Weights of a small mixture-of-experts language model, trained from scratch on English Wikipedia.
Experts: 40 experts in each of 18 layers, 8 picks a token, a softmax router, a shared expert of 64 neurons.
Below are experts of layer 5 (counted from 0) of a mixture-of-experts language model. Rows are named router (the router's row for the expert), up (a neuron's input weights, with its number) and show model dimensions 0-127. Each number is 128 + 24 x the weight over its row's rms, rounded and kept within 0 to 255. Numbers have three digits each.
After each expert's rows: a language model's description of what the expert responds to. This comes from a sample of Wikipedia text that the model never trained on.

# expert 37
router:143138143143145112135146112125107090102114151174107136139093169127175143102142145110090133098150118122158105159142126091141128144141145120133080090173106122107110179168106149139156099095110127165107117125134124098136100108118116131118147142134130159083152079144132148105171167119162130140089135129129103128077141114128121139117075099185130123148137143158156145101138097140141146107104
up1:123122161120107116096129109132095109106121152104170165167133163141068130114131087137108101130134110130111125146150147141079143123140112077090159152105100119140144132168142083088132156127098101148161097114112110097117152147099113137140157144137142129140161142067136115120119147138121091097163135144090121172127148124119116131154121114112122081165140134090105126125167129114141151075138
up2:125179131155164100122150134132120119120132144139123097105099109152145122107128125160161140185128142095146121150093144133178126138121125123139112113092119148087140125181182108155154085145134154096137152083147133083122151099112115103144152133118139161145128178108097133123094139154116136118101125170121138089157134121143119085119176121119139129103119125118141078174145169152122149155125
up3:107142142114100143094148105122129104082119148161123139137102120132127092130116144165150162145087133168136129077105172123136110155148142085086144115148141135081151082113162135101102109178130131137162127147096144116101151134130117154169112098157128131106129092126123078074130104123112159124142106125093136090127171101090121148116138103161139116146121136144113130143144126161100162139166
up4:156121083128137125120158123100147135168124108120109153126148160123118123171098105164106128133084164123132100114120161106142082130118143081162147123112092143095116100135107101165084112133126122147146127132128151087110163130138145131130131112138104131093145123180088082127118089090158094138143126139118124159134116175084076118157139135081131141143131092128134138134124118174131117141181
up5:126112080125126134135110142106158139129154096125125106131182129124072141130111124125124111152160141128135140154127149113108133143133123111126143131128162088175093121179110092145135155126129158101109112130155097171144113100150125090161130102121122163101157100158148109137107099120062121104151153149194138133097136106136149131119153113180156092175119124140159146107092148132117123157152
up6:091152132086115147122112151132114131173114125106119096138147116155135147139125103107070129113156141123116105145130106150096126128161102077129159127153118086167131152122095049124125119115126112162131143166092126129085113109120092126138100168116094112144185144095129126141089088144131137124132133128097142122104119113119167115145100147160143089127167142175160102153120117126139127092131
up7:146133126094166100141152121141128113070134164113115175116126132130165120157157144127200139120131128102145115149131191130109128113134113123147103130155140140106162138155166121145107147145139132165159145106110123067113087110170120120121142132104141143099185100092153102160128166147106110113082132110158149126142161105105112128166153109141144117155143138100157106140117112151138136103111
up8:084179137150117141140181135114127097093110151120140093100112147120109090154133145133135145139156173147081157114114152107106120138133084112117109105124079141135122153149101099114108154115172119144183142129150089136123146135103115122112131147094180127111129097095096150114117109125163144140127112155103126083111157111104117138117120119164171150139135106107145076141100089116138136163104
up9:150143135121104162092121142125121166107128114156119147111176105135138137110094145138161120150131101137135127176104171146140159113168115137123145153128153136122099127114072139142143105131152160148123117151153099108104151122130070102150119105136160149122195112125151068141131149135115141121176144139143137111140184122114092136148147124162129098125126165170117133110080077156145138150142
up10:107151103111148112163108169148163130129140165068143132117124076148126129077175100106128102182105139124157116119190122136098134151131123153134112112134168155117121100121131150140165128118129127121123120112156155124116116107171122114120125158151134123134158117112133174139100134100092156112140083124119106107149129100095109159154155105103118128184098147136088076136143143137115131129092
up11:137110139123167134118103127095199114141182165134141099114155140126117102184114137108140108113145162137152102144102146115118130086153175134187093112128125170159150163142129120175125131158144145126158162139163111073110127159139110118147142098135161087097138124108155115111154136099152168175134119117111173136139142124155128144127139111106128115111163137129141117144131144114147129157124
up12:152119106144161156110131099118160146161154154086137130152114166135122118141127130106167072101081122123140134164143138093153136138140150136130130132178075149118123150177131136139121123180147138159123108163102138117125101110153082112139146115153124113088152141112113102126141115114111111159108127121121110179120135112128132062128147101111169085117129152126138071160118117119080104144127
up13:121154147152114080140147129112120109064117133139127110119121132127154116159115193128152113125113121147158117150115163094097074123136140085128112134082143100142185110114181126119123131122141125115114125135131098133093169143177120132156097130098111117105161106179063079081112109142150134124143121114112124120108127129127126120116095122169148172139140121123104142101138140106139115148153
up14:129114138148129093082094093151128165133130102108114151081136151120121145126151139130144153136157161112135123159140145112119120116094124157165139131094127189119113137146100139146153096129119157141153138108132117083080144120144122084154084118085131125114136120097152083119114181145138114096097116126114150113128195139115181114152147145135171162141158123134129119174119141094156140123107
up15:127102153146141140142137147107128125149112096116151132122107127146140136111096157118141122135144171121159097136169167168171137134110154094144123090107147109119145120188108126171145083139135116092107121133154105133090137130120097097120120124137135154131166118116129115124125146096146114175105130174096082101120140141076132092138120099142149086151144153103148139089173143145115147067161
up16:148160071089160076144107133072125120118157143119135131140127083113139144113124134122125151133144126116086116125121126123158133107137113154180184142146171141137139127156128111134116148125122108136136188105170146096116138123114120120120083149127160161123149120116122084103092133146146124148118128120115096115157132096139164148144104164141071144061137093147173115109115106140127121126098
Description: Pieces inside foreign names and recent years, such as ang in Zhang, ong in Kong; capital letters and 2019, 2022.

# expert 14
router:175123083141098109105089105129125094115112094084108135084110187138116148130163131149108146156141090129168124137135150148155123104112126176143126148141137122104088140128101156139120129129101149146114131120172079111132149154098112109144115115154144162149124114118122091142159178096160089136117113153111149123121101137118153106141140143116126122092169177134145138136085140105137131070117
up0:097150128092136125074177061131119120099110133130147145153140123134105112154152092129138138138136165131111128130128126155078158082130112101134117139152140125150145132157176159135099167131158114134137106152121100147136134122093089120093092132114104115158154096158141137117138169096127096111116156143114095139164117107141095168108152130114143075098086086144148092149128124145118138128152
up1:121111106121164103094129103143154150115083159151140106144142093138104058100153101134126078098131104100105116121114154093114102097173115135108117132131090096111143133133131113086096093150137129153108125101121143118131122132124132131133097140080146120134142128112097104094112124095141113096095124113144125104164121115143126153176096146119151064139127149111112139149120107117106112200154
up2:120123104105129090145128089117134104149124132145156103158127108147135111135057111113121115105070129157146107126162138064131129148107122145131127136118165100110132118156130134141145114132136121086109178107121106189107163128148152132118156138145113124127136056136113135118166126148083115153112136125116119102097080154139130108136131124097200121153136145101133146144123165166148110123112
up3:126119168116174167146153136110113149140122150120149115175138139138142133154146114130145169111131131176123148136187152148173117102148115110102122114102140117145140116124135128139181128173141062157124137130087130151136122173139102098137134132136129090125134133154169151123122125158078119141134113084149108159108131147129147129073162104105121122141116111124144054125168129135111088123115
up4:133141150124117123145112116087178103109166159143135126109174142098157156126097095123143120121157141132116135134144124083148097131105103140118114154145103102110144145153125074132153107147136107136146106115136146145084154158094132117140046158156082108137152090114133104095112095107152133116127145097120102103190150171073131116144117150128122132131146084134110110150122100123137139117140
up5:097117107148137112094143090163130082110109122133121152124104108168148101141108148057130101120114132193101157133086147116114090115154123123100118123084184116146132127127115109076112128119136129147137127132098121133115144133134145131120120157123132092132169133123152116099117126187140151115112144137086145106141107142126142123122131125158167120146099124112125169165130136122157177194093
up6:112151122115149129124123100145179137099122111102137106154108104165144083126108125101119136140109114161129149128182136121145092154143153123095106123114138099118123110146122109103145120194168126130112114110129116121142152126096102143153116152109082140096146157128168096105112119129144130119166162106090124112166126095218164133160134136100172078118135112143100147118123127095136117144117
up7:147126162135126119144122088145141161141162116142151167184107100111193118125151135085094150125144134137117107129132121093096150143127125122137131110126141125104129136198112157150183121143109139132108102119124140113101101106138120112106154190138109145096142130119162161125142177188125129121133135168117101182137102155132114121155090141124165119138131136129161173126142119169125128116147
up8:116137152091123110111177100071140129139155134089153083137156092120131145151137118123156155139129113114134097115083113163103160064120160120169093147120130107149121144123145158171126155152150142149127122149116156118151110117141137170161082143103127090129122121110140103099107117139134142097150175103122103145145120077156147156141106128097160116162129090109145110110120097088116132120120
up9:117169146109160157083144150132155098126127117138135126138099153127160143136123080092116136154176128120119179137112145119102092135114139120132134099130160110109132090113115120134077162133146098104111150173116133149107154131109084162131136142123153128114146115167116073130119148102090113106122123101146082180174128130144140149160104069150149122163135151089157129126128141119158135102152
up10:074128127139133179115123141160122132090117125124136156105115118141083152127123131151137117145095130135113099085093149079123107076148148101119121134117091107125132106093123087146091142120158100138165171138134111184123154141144147118144124112100147103148167108160094170094138127074125131143165129136102137152111123149103148092135134110125121117130117128109095112170115150146087100142178
up11:157105135135126131105115154147106151105111112153134098129135106217127098103168115112126150140157132115073121124115111113125157118118138134097153141119137123108124147136120147143131129158113144118160112135140191103116150099123126144151103128100133144118155134131146065073099126090095143097140147107135142109147140097180141132131133170145148133174112161095157102145092132153098141172158
up12:113101114115101133120174099138117125117144144140137128139200138111160130123128136120164155103120126087093077100133107094108119153147083121146100166132108113142150149133125112124108170131098134169109128142078101148112150150125140105084161125105105098113141123097150131138164167121133145119124157146113144156150133168120111133149128111081158092147100136112072122116119077137149131159087
up13:110121116117154135121154125135171174131145090080158128130133142118139132159116099177150125131081109135081090115143138116158082088139158151119112117100116166107154129134123139092110138133120106136121150112097091136141113136134150164158114183121175124102150103138114119076123139121102153118134140072115145140127124144145133126133130111110136096164137125111090127134107127180050147100123
up14:123163113161154130080125121139110175087143134133120119123113107110088144153116139153114098139127179122102119117120142152128116114097156108131103088105129089168152129121150095071111128131120130145094142131066120153065115108139153121121122086137177146133124120161112117142142144086130137134158156127127157156134110168148169116110112086123147125119138120103097115119169140156086086110143
up15:126097154134167151088131101117112133142115135180112127124145115150152137161134086133175126137124117142068117117173080105159070115090109121129146152142121130142147143119161119173169107110138127107100123118093151149122100060116106131075143171113118133099114117140135074103118121102092103132121119128123112127135133157128155140130134115095162163141079096147124121114112113139143127120149
Description: Years and number pieces in dates, tables and sports records, especially after 19 or 18, such as 2003, 1999, 1928.

# expert 8
router:108175131117137118133122101122122146126187128121172126135145134137155129168112131167159105108111161158102124100169145166142117145101121096131158167098136144161125095094133081118156135140119118125126130124126140140116158106171147115148092167128126117149111170122116146138124088094144095158117188115126107132102137127051122123105149137143124147120120116152082152148087149130111101085105
up0:135105202148104122145193093080116114116116117168110140127097075136149159126097101173179171143113124125139141074097139143111130141110131120158172169142146123133135115147128108110172122084125092114128134138154119123122129117091097107094121107134135132132132138103122093115134149129114150146154105113087130109157143172108148101118133129165116110121145104125145109112135108092161146130150
up1:128125139126128160148127146108133169077135143122110147103187139118105101077167120132088135135103095071087115084108154085138109091150156169156099152148133134086128121117116153147140138158127118134163157182119154133138150120168142124109129126104151086118144099134138131136126172125122143108112127136112117096165150104142131173118115159141126132103092157123117073142103126131118150114103
up2:119118129139145124116179098066126097173157131083142143144079137173096140121100154149136098166146169169159099110179147149087105121150130102101115119139180109121114140136120122097123098152130163168159103129111144144118096124126123112131142130127108115099124139158119130128101127131098125129129129116132081176117135180117125115102173101144162141137130129107148072132139131137150120117146
up3:135131106129115114137110098123104141119197134133128124149114115181145117108098139137120113142111121151134107104159100153125112137144145103154144126111110106127115137129137146146161153171131118157098148130088116107153199141127110135157136104108103099091125152112154132124110130139148111124157176120091119103182133149130131094130094137140123056154143137146121130094134113046081108149105
up4:088119142166146065122150160136104133133151170110142125161116113128132135117153123111182110127078140121128098142140177126093100121129152111091175169088150105129135144137113177120124133140126130158106131133129155093137176153096106144151118131073097124134135167140113131111146133135119141133112150128149110151112189096106145164099127123167099127122150151134123115153172099128084135135131
up5:101131163130134137136127117145133129078178138077138152125107075099134119075118127149113115125116093146127125146125128135130151128115158113163141153147130116133128133112132115139109111137122149143121153220164129105165211149157127131120136112145100107126119134125128113102125156125115123110154137118136101119199117087165103130162116135129128079104122120087128119116096122093095133163124
up6:136125134156118137109132136092126134070148131180101155127130101101093133112116075159154142125132120137129118103127167111157101125129097162164126154104136112123150143117123101126145146082121121128087148136107143131119133176142111091141117155101105112114144122138081105128115115124144155146099098101181146108118146162129115115181114146123090106175132119122143091136134102174191155117081
up7:110150113131115114119101139149106138110178106077141145151130120109120132058120123102104102141134104136137178160121101128073155091156155083122099156142115122164136158135159164173126139105144158128129105144130140144119190127155105188110146111123129145110140131104139163120103132130105148121179119128158104151156134136118125140128100118084138127118135123107144140114082129118073144151149
up8:127106178111130124096090089139124149104161108101106132142144116170125130110110121095126119116140141121100124109167158151064129111139124061142137161129173075114101130133135149133155149132109125182123127134126158103132189104135134122151113114129159153083140149132108144145101145122129150119120142142192117139156105119138098088124123078137157145144162138105146155088125147154136131137110
up9:117130113129126114126082099090101168127162109144163120120181140135168147091141101130138160131120134152129107121126134117126148148109131157141122124129129111148115128134095138184121062138115104138156128182115141091076152119140134125134188120163133127107152120167147134125109120137111152112115119132084121171168107146158130110119117091120081128145112165112116116129111098169179103089156
up10:129120141113120110085160132089104098113140137134148150117128097180151172134116158117129154119175128171143129123131139136120147131110119124162131119125151115106147105151139124152123117168131084152163165067136126096141107122107128088167127098132111056096122133153123142143136157111132134152136126136090090129151134125149144123091127081163083127188163090138150112141134129106114088119143
up11:092083170132112134092094127142183151168116123109172106151114143121110138147143120165097118141165147145125123036152126127121125088141137094136115077110146115117136147130129135065092152105170163139141107170100139126134108125134099151111131123133149144109138097098142128136130170153129083142117125119110092093134146111111140119100114150136122129164143124147133131142114156145111094160139
up12:099176082084124120116089140095120167136127123134127144183115094135096126057127126131128128143079047145096113119123130135150114139126145149108154139142130114119098133134108140139117150126102143089123096144128168079123155125147148112116148130140133127136120105140114139120119119153098154085154129109113175165180112142161149157182103145087130129119124119119101135165123116130111135129138
up13:155121110102152129093140116116121152104114118129137115107162171174121101157122152133109154143110116166167095139162099134147158113172108095112128088093165119129121105135116129143108132137146097170087123077127125124088128162083101106139172130123113088087110115107162115122124138138137146117143143133104107148151107166134162104094162124083105066118121130133132164127169138131116097121143
up14:111123137101120115125135112085125136136126192145135142176145127132102187120067122123110076117165136123160130152110138148155121146126115114070127165145121122119117117168130119094125119153126121087128106069123114182143091141107118096133174115128095144146139127117119150133125139152148088134192130104101123172119145128145123130121122114127122131136154144102167135084146119164158108154144
up15:115131101144150086156133147095148116135145116139122113122152133133134111128100125131215103121100112113114072108170134118137117090131122126126149133156124111102123118137138122139137142084122117104141096090117189140144124194141128088110145120149127134129121140128072135116140142141156122117108092135141118111121141124097123088102097144166146159099195123105136126180098115095116099091139
Description: Bare space tokens and space-led word beginnings like con, re, de, in, un, per, often opening a longer word such as connected, units.

# expert 28
router:095148095125109147152133180136171147112154144108124164147118116181103105100112142127128088134077114146080123122085155129113135083157108101127102133113174147158167114154124101117175119113137180125139131131108098154143122134172155190116127109117113131123090147136104151103097114107129170147147122106127140108119132129103119134144097150126136131135115101129125147124119185119091128174115
up1:107158109120140116107177113108147113064111132095117092145130117119077098154206116183123112125156128115099123118172140138126109107119119127136174121122117116131126160136093147138131147139118127151131142119084151101110104094140121134164132119115134188117154173142102130137092134147161118133099164154145134093137145138108122098166151130134136101134124156160135145112110158165182118109126
up2:130128097106078125153132145136122131107123100102169122175112124084155076096134095131146142142107149158119149123154119121127124106124091138119115151168113106122138107152097145143172113149115122056133117139100086139125120128139112120172168148160137101078134127165157149069124157104095163144134144120145111075143151142146112125181127113136137112095131143116134095091138125127122124154135
up3:111155092154143136127155119178110123153179130165127144111176112140147109135161129131114123123104141111137111156124112134091093144131114159101145139101145139102146160136122145125126161115134137141143128139108122124150114088140133129154161123119067167176136175153132112140133193144143147109141140103108135095160161142074164115172119154117089138156130154139129139142097069102084124130119
up4:150152140126141149141178137136130137097120125167159130102135097134101067098101096146153142146140123127124142099138100138104083117132127095161127121084137103105144112135100123095143149102132087122131135136154129157129155135076101119140107105083160134162135167140115135144132111151148172120102134183136122113190165171116144126124118117089133087088156158114103147156139144113126171114128
up5:129111136120130117146116125111139169113115100114142114093204169145115122131143141138133098143147151104122120142123111149085127079124178117124105133141117117116166124115102162126151134116156112148147130148124162150113166154157139129125093087115164064148143101136153142159102112130154119112086141130146166137139107139136149137078130154088161159137128136106185131121162125163095100095166
up6:117137109081140133099153125092131123113161117097077117152117133115146138115136113156130151123088107170132096113144130126100106108118135138141126124170082125125151143145137146142104131130117117126129130123115138110142126106140122133123122152125100025151134071156099134130072111148123099143158133140143127102125053124093122125115122095071114142130106112153134109137085131118178110113092
up7:122164131092173119161070135109096144134160115136164119153184099131162107106111152108148094141131096150121132121113090139098120147133154060144151145115179114150106127161133144109136125138179122095109130139119170113123144132143142146099105108123131098137139157074146108128099148132109159102102188112125140167136151131113145144112121120153131123139143122138139141129106117086080100140156
up8:112136092107170114155136143120103115087148127116180134138153125131159108161119100158112129125122169117168121132145157148127109127113134137121147095111126099116149149153090130140137133115085147173159105182075126138107103122120123092134134130149145104125151110118174135104130098131163118142102166124135162108083174172107119160174161097092120073160123118141142162122146141131123110147145
up9:102105146115150133104096127130176177100163136154149148157093146123144141088101130114112120143103097134124142119165136114128121112117140114113135166125160159155101150139113156097127143134175116139092148138163105132120112123114107149111175118175118142147114136083091099125110129098158081118161143145117143133135123092142147156096107154164119136121140100138195124099167134154130095092173
up10:128119107141144138105114128119142160106128155160124097148197149180083114122144131190114132144105139105092112144117138126129114120118111122133177117120133153113160163151124116111131153142127128127101146134131158091117136130150130119102102155084118094108149096130125091139108173120203125129106128131162136111139165125142099139164135147156100097169114169189128098134113125128146164154131
up11:102115086120147103158129147099131131100162125135155126136161123138180090181106121102141098119163144158137096115165099134126109159108123102127189110159178093131146147138141164148128099105111139127130169137094128149090113134141132108112152088129155121148120144106116117129104147162153117129141162095177113087107150149108115149120157134138119159176146147116143136144158142105162163096129
up12:101141101075145106115096143124129155141185119156151111141140081110098104125181161144122116130122097155127157081139105174130093114146113085123100126095138118136145123133132120160142156147143121137133096139094150094116168126132105146180142167129139124118129078110115099176128148154097120110146152125120101138185158081159134135109140122137150134161136118136116089125132124131079142122128
up13:102135107103150124060121139115134157155146118141143144135096166106112135157122156110140112132108169110123117113157124126097119122139122070161122163089149066138134117131113138106166094165116133137125116121162093127137104116111106112138148131102141133099141101130193119153099134139144117152142108158150125159134124104115168129090096111105151121126120140136158069130119096145099058108149
up14:146130078133140141115106111156131177132116149104119089105168165180097127131122122186143102138109158176131144172121128142133132139132166137139095142131126105134119140167194183088101118126146105170107129117134082103109120118101118144121111149127092139139127127126117117140115114115088142129158122091138109145174124116129110087082141111137152103139145096172157144111130137132154105099118
up15:098140108116139112135151131100076146112152128138121103153123112132131113086080139127172151133101163167112171133114090145149148116134115161126105151121100137136165131146131105080132104148130105084127143112121104137122165147146110135155124134075101070082154130143118130116135133132150126118151091157179096157187118096170127142159130131122146117177112093149140105150113158133144150125136
up16:099108133155156136110151125091107125075156132168101135132170090142158142086117117159123110113147144094190136118136151155124131127117104174157140160149127119144141148127130109134130096126140098111129189156123089151132130103148140089139112074148133072126158174144127109109110126101156119143133093082154144102121114168128116130154144139119138184188112138122118120129144118119133126132128
Description: Equals and plus signs inside LaTeX formulas, plus word-initial pieces like st, St, G, W and table pipes.

# expert 9
router:101151134095103143122075148136102077147073125167076123129129105113151115109163158182117111161128128099129140129121105146115159112076117116130118122117159151147125113149111094095187126132166140112126183168145104122100123119118101139127135109121121152108104142101152146147154136123099102124112152127124134156098149106139127088112167145126166121092151166149161096138128116085140143122130
up2:111115122141099161105133131145159126096150123113158146150155131152119110130099137124146129129150166121139090117166091158072141184165132116087095138102152116154148114128100165123091125121097121142119125112143127113073102114151089128148150115141126143101115174125152130108105098103098110112125111095149102156128169131105125107090066158122126100143165177138154102126118150092110146130153
up3:161147159144150129108135145104146105108154162169123102150108130118138159164121119138153124131107106150132114104153138117118083144111078110164160100122141136135160160152093141081130110120096125116096057157108100159109101110148111081121119175113130132136147149109123108120151126114170131179133121104129157107146160138084150108176111139118127113106163141140114105112164110091137167125108
up4:107129139112125159092120141155169111113152126137143135097161100108122090087147116130146130169108143160095136099126197145139089113151098111130137128170139108158121152152090111113132119146162104100120127153114150129136128087141081147165156141144163134118145124154130109121125079133126165132144133128171146108093132114157121102190102102125155114122155164139116103097185098126138116124105
up5:104153110093148116142129114120141147133119146113149110129176158171114139134105151143134129089105112117120147104137129152071136127154090143148120136101106132148097128178112133118160135160112137133143117137118143065149129116111143119172080062081156133097127161114168133057113162119159157099152121107130094145145146129124127119126127152145103113130141148157134139131087148122163109156089
up6:140113125088117167126134143074145144113187098165118145137128151096137132135123107116152127104114113122128115118118120099114122104136120100128165152131140142114147188143121141117107101128112127101108115147145150180134153168149134107119125092131109126120146078111101117130142096135183121174115153124165124136147152160087068115157072148128090125113158145158147123126174153150099166114132
up7:133122136159140158112119110098147157079134137132113109100085117142098149170068112173122108145145129141085112084118145124092121140098106091119149133127091085108106159143182117093095128137095110112133113139135144163122123084118113096130112102074112140123145110135136117118117072125140125098190163140137100103104168128111128095121099119157142112145123116145143120143089112144122127121117
up8:117151097097093117096140129165135125098148146148141108154151075158115103127120123134170111178117100133113136157143149124115142165118105136128086112101121116159144115137127134111133120141119091119073115136098130139129120143164156085118142135171132129110148143205083081162129174119129106123118085107139145119141126177160095118078128113108120144113126145127094093152162133148128122155116
up9:149124121088145139100124074181131092078079122153123118093122145143122109128149109155131135164123124110138118095113119163147165114148122102123116141111152108096106172161124119165142124148147104123066064158131130094117125135105096146139107126154146131121152145127122130101129164127155138087176143111099118120132128117163091114156145105138074082142180124138142123112138109129119142134110
up10:170110126097155115090161130160155101142126119149121148123116099122158115143141118141159123140112168130145162129106118100130100115091131131127125140125132131150106125155142136142144180123163107151188159065129113101091092083160134127126086126137122133084126127097117137094114163181122114119131108127142117139122094130111146133137173166167110167127181087128134130112123128188124146103112
up11:168128133153153150129151095148094126113141126143147095076154134131124135147112159125145147159130156127164121113121160134132135126125120086172133152144125135101156123112136106103138093128188101142146120105132131194122109128155110139143128159145157097133126149135117108158120091112142147156096137148130116165187136098124144128098190128072109084129087121122110125142145112175093109152092
up12:148130153083153145163111105112124163095095117141089138145134107129107118099167107132136111133099101078119106134116141133109129090136151117140111164108095135125137148158110130147093095129120131157086100166141158171115115147134146084147134126143134112115148133135131126138128200104105137105167139140134104112167159123147111149217171131129105132125130127125119084117137116120076136165129
up13:114169120179130093149113137075117184095128164123129149110145154118117088092142125137108129153117157182136126132126122152143130107122158109147126156118130115129105152119128143096102131141161113163114115149103126105106100068103190145121134136099102094116132136131142102137099149128105179141130149090121108124118169132157105134144164106142133151152157075088128074157126114145142121130133
up14:114140135132093053148159126093147126145157147111135146115148109109125148150130142178127124148133129156138146177143129107049162135128144117125122127185132118155117141116133136100124110111110133179125084120136133139100140110136131079137134089109123115163145148149144139128109130130143159088137112104113155111068147139089109146100093099154125187146165117136121140143102121156141104103141
up15:103115137130112157085128122133131139094125118102121124085100103111092128121135110133117079178119138114087135125137174126118129107110160112143107146115134119118129152099110162087119172150126119159097048156133141102159144099104122147143119131116127079166140091137111102113128137132113133139144141125160131056131130130124132159151105125111145115079117103148100095121134101173069140127153
up16:090137114140121136154111092112156153148136114119136144139140118130125055184098156137129120156132159178092143131132139128125134129123140130091115120087125083166144157166173147084132131155141102150068100108094124136105139215122133114127122102131128140131135151110123109131098138099125119159131141121140113130102185135120097109084158148146120096122138099107120147140128114128117096137154
up17:117190127115121135124157126154126147087141136141126130146076144103153086148116120085120139146104099120126092113132112103124086110131124109117115110131107130088120132170146142065117124118138138138131102105125105126130090135164078079129155149121108116139154175154112118157138135144156143104178131133126148107147160162155087097170106137112128096096118130162128072101155098125093136137115
Description: Digits, and on or ( before dates in biographies and tables, such as born on, released on, 4,567; also pieces like ro, re.

# expert 17
router:135105124140113097149142126133141090115086115077126100185124096146132110108153107152096115143142077110132091114129153124150121140126136162112095078174102098141160101119143126139183120159127096076125127105142124086134160126126100131100152196117106128153113112145116112135143137168128124124123171120127139158157128133154139140108154122100094144066119106143150097099107110122123141132127
up1:154098087109138153142126153115094139139115146124164112101146136148126078112129147123097127136139103160163096126131149143106074143124120140142171114061103104134093145134127132149145124121075096142121094124098172158149102106101126118131111156149167076136129154133111124155120136132158127132182179108121148126172132135115135137158090146153110125114144067112136148149104141156118099125136
up2:115134113119149133085154135145149158116105104093140128128132158141156085109148113120141118114112128137117111179187144128153058118119105086133127131138129113146115122141115110127137108154127128085113120143153150113097152136111116122125121130081107083117151158142141140127079094123155095184122126134127171072121118139082182097143136145092117140170130127151146127095161142116159086145147
up3:115133132144137149156076127102115115169128145096143112138122165158113109128122133134139084132091098111128107094173116106135116138185115112138128119126161102166142117129179134159105132143132137111125123165147173111129160081102127108085122137137136092126150092170106149114145118139139120132189145126153099127164118156112166113170162091159135109171115098104151156160124124097109126108112
up4:100128119126105174154142138131106162103187124131102125151149117133108096120133081155127090112146096124125107135135176113148065137127093123128150152121130104125119093161139138113143179127112136126134129178141114137147137129130149121116115102099123123082142139108107113088137122151095118128152138103117097121149124096049129116106165157087122129139107127107156080137153175096136106154158
up5:107167128135158095174141160121141181157167174099161138123080110154082096165083118122110130165124151121139107147172134147134144150104126124130133162144126116111148066112087120071143115138140132130161103106140140183106108109119107124103119103103091089131135157125117140154096126149102137141156151100114110111114138122088121119131115128157184159127132127146140131135143148139125115124135
up6:146147111108150180156126128148150136141104120080117108128115108138095101140161095136151121148091146124159101160137109134069122105143144132103153080126134087138144130112108163161122118082152131111114147107106137122115172126150097131137112127122167131143149131129138112137086100143147087080146179099156121127136146115117133113116141113094126136159141178140165146154150189102096097149151
up7:146119086123146148124109148140138144169145105097137123117081121154112084135138190127137117136143142091079106147136137096142132122119144137107110123133156126106102125141122120110109109145123143165139127115120183102148192081159128113162160150135135083142166122101144059133122094135159131150141122157116094150143120140078134140178108129138125079157143111116105119158121123132147145092141
up8:133141108125100093114155135121119150154108159098164124122143127123091142108103172133120130134142090145119066123122124138069094112206129080132115109135107141124164108137109169128146090093147121133149175149122124144114129168146133102114129145143126115154133132162133151131120103116166103133154184112132155129100137079119132134149109124189106107128156143109171115096134140122165123122141
up9:157138123151118128118144099154117114128131119142141125145110105149140148097102128124119107149141109150138124155159112163117100109153080115093107109129132092097082082134101134137123092142082129104140110153122086164122145117150108100137153109110148091145170148155119086138104143125136165094132140115188110130156137161116111119118178090139145116126104161198114104126138110114065123147096
up10:095126108139138139128114129081135167142150146121119112158127100134136097133112054129119091121151091139172162100109145127111077100118153117136124147133177103146077101121081133115161099122092059111127136137135149151122121153108118120116103095093115117134133105134112114153131127122139112131109091153112113099145114128114105147100157181103136105156111173120145106157163141103135114127168
up11:127158115154126090150139142117132151131175100113142115155134106153110124109144102117148112136124163174116112134144127083137125092107132136166127104142101115115127078143108157103170138161123120111143105212124129098090153122194134144142147101117111136110136118140127094120108117101084118102132104105093099159106104115166188145131139141138106130152136113097148104108095124143091156112149
up12:153135146115122110113167104131168108127129132127128129081066102125151119138096146113141140183126103133129125158123145139105137122130135137117138119131143128109150128136126080113126133112129059109100117104130123109112140094142063113153145077175132127166143156167146111161155091098125138175116120125145146132164167134119129124151140093146133111129157119160133072087120083171141133129093
up13:123141127125098126089127131101118110147130124135126142116117151129135153139070096122104061148086126151119156168131125096133159147170115123130163194106136098144110154122136117141143130126118107177079106141104119113124145075115102150144167103106134139099134130154115157103142146123171109111145158114145139143112099142152104124099085149148144103094133112141099089124165092152130095104091
up14:133099135132138148158113097083105112070128148156142091108180124111150118135115090106167099121160176153154130132143151138117143115130154127128098112160108094150133180152097105152143124095144162145125138144140173096124151151150120068127151134110118145091151164113109100142104139128126145115104156134135142098101144125132124156129136154127133150134114102169156096130111174134166152158177
up15:088149158141142135153167117139137117121107089112127147107106121157131101142131084158152089134143141124099109138131142126133142108107103065140153104144163117146160139129119120160115130141165049133101143116114108109121160135168101105138067154094110110137150142095140139124085147119154133133085149095154137107111138147161138100180148166138142112126113112144100119151091105127084135111120
up16:183152162117108121119124134137111100150183126119136110156122100154122148148116127119125128163113126136129079093097134121098081108142133099148114121121115156063130141156099125116060138144140159103120141126089118137112135129165128129153151152140154096149148134164058106112095158124186122115151165148122148124147117124136151113116142087122152125084146150115106136114120094102101111116154
Description: Short vowel-final pieces inside words and foreign names, such as ue in residue, ce in Ocean, ia, la, va.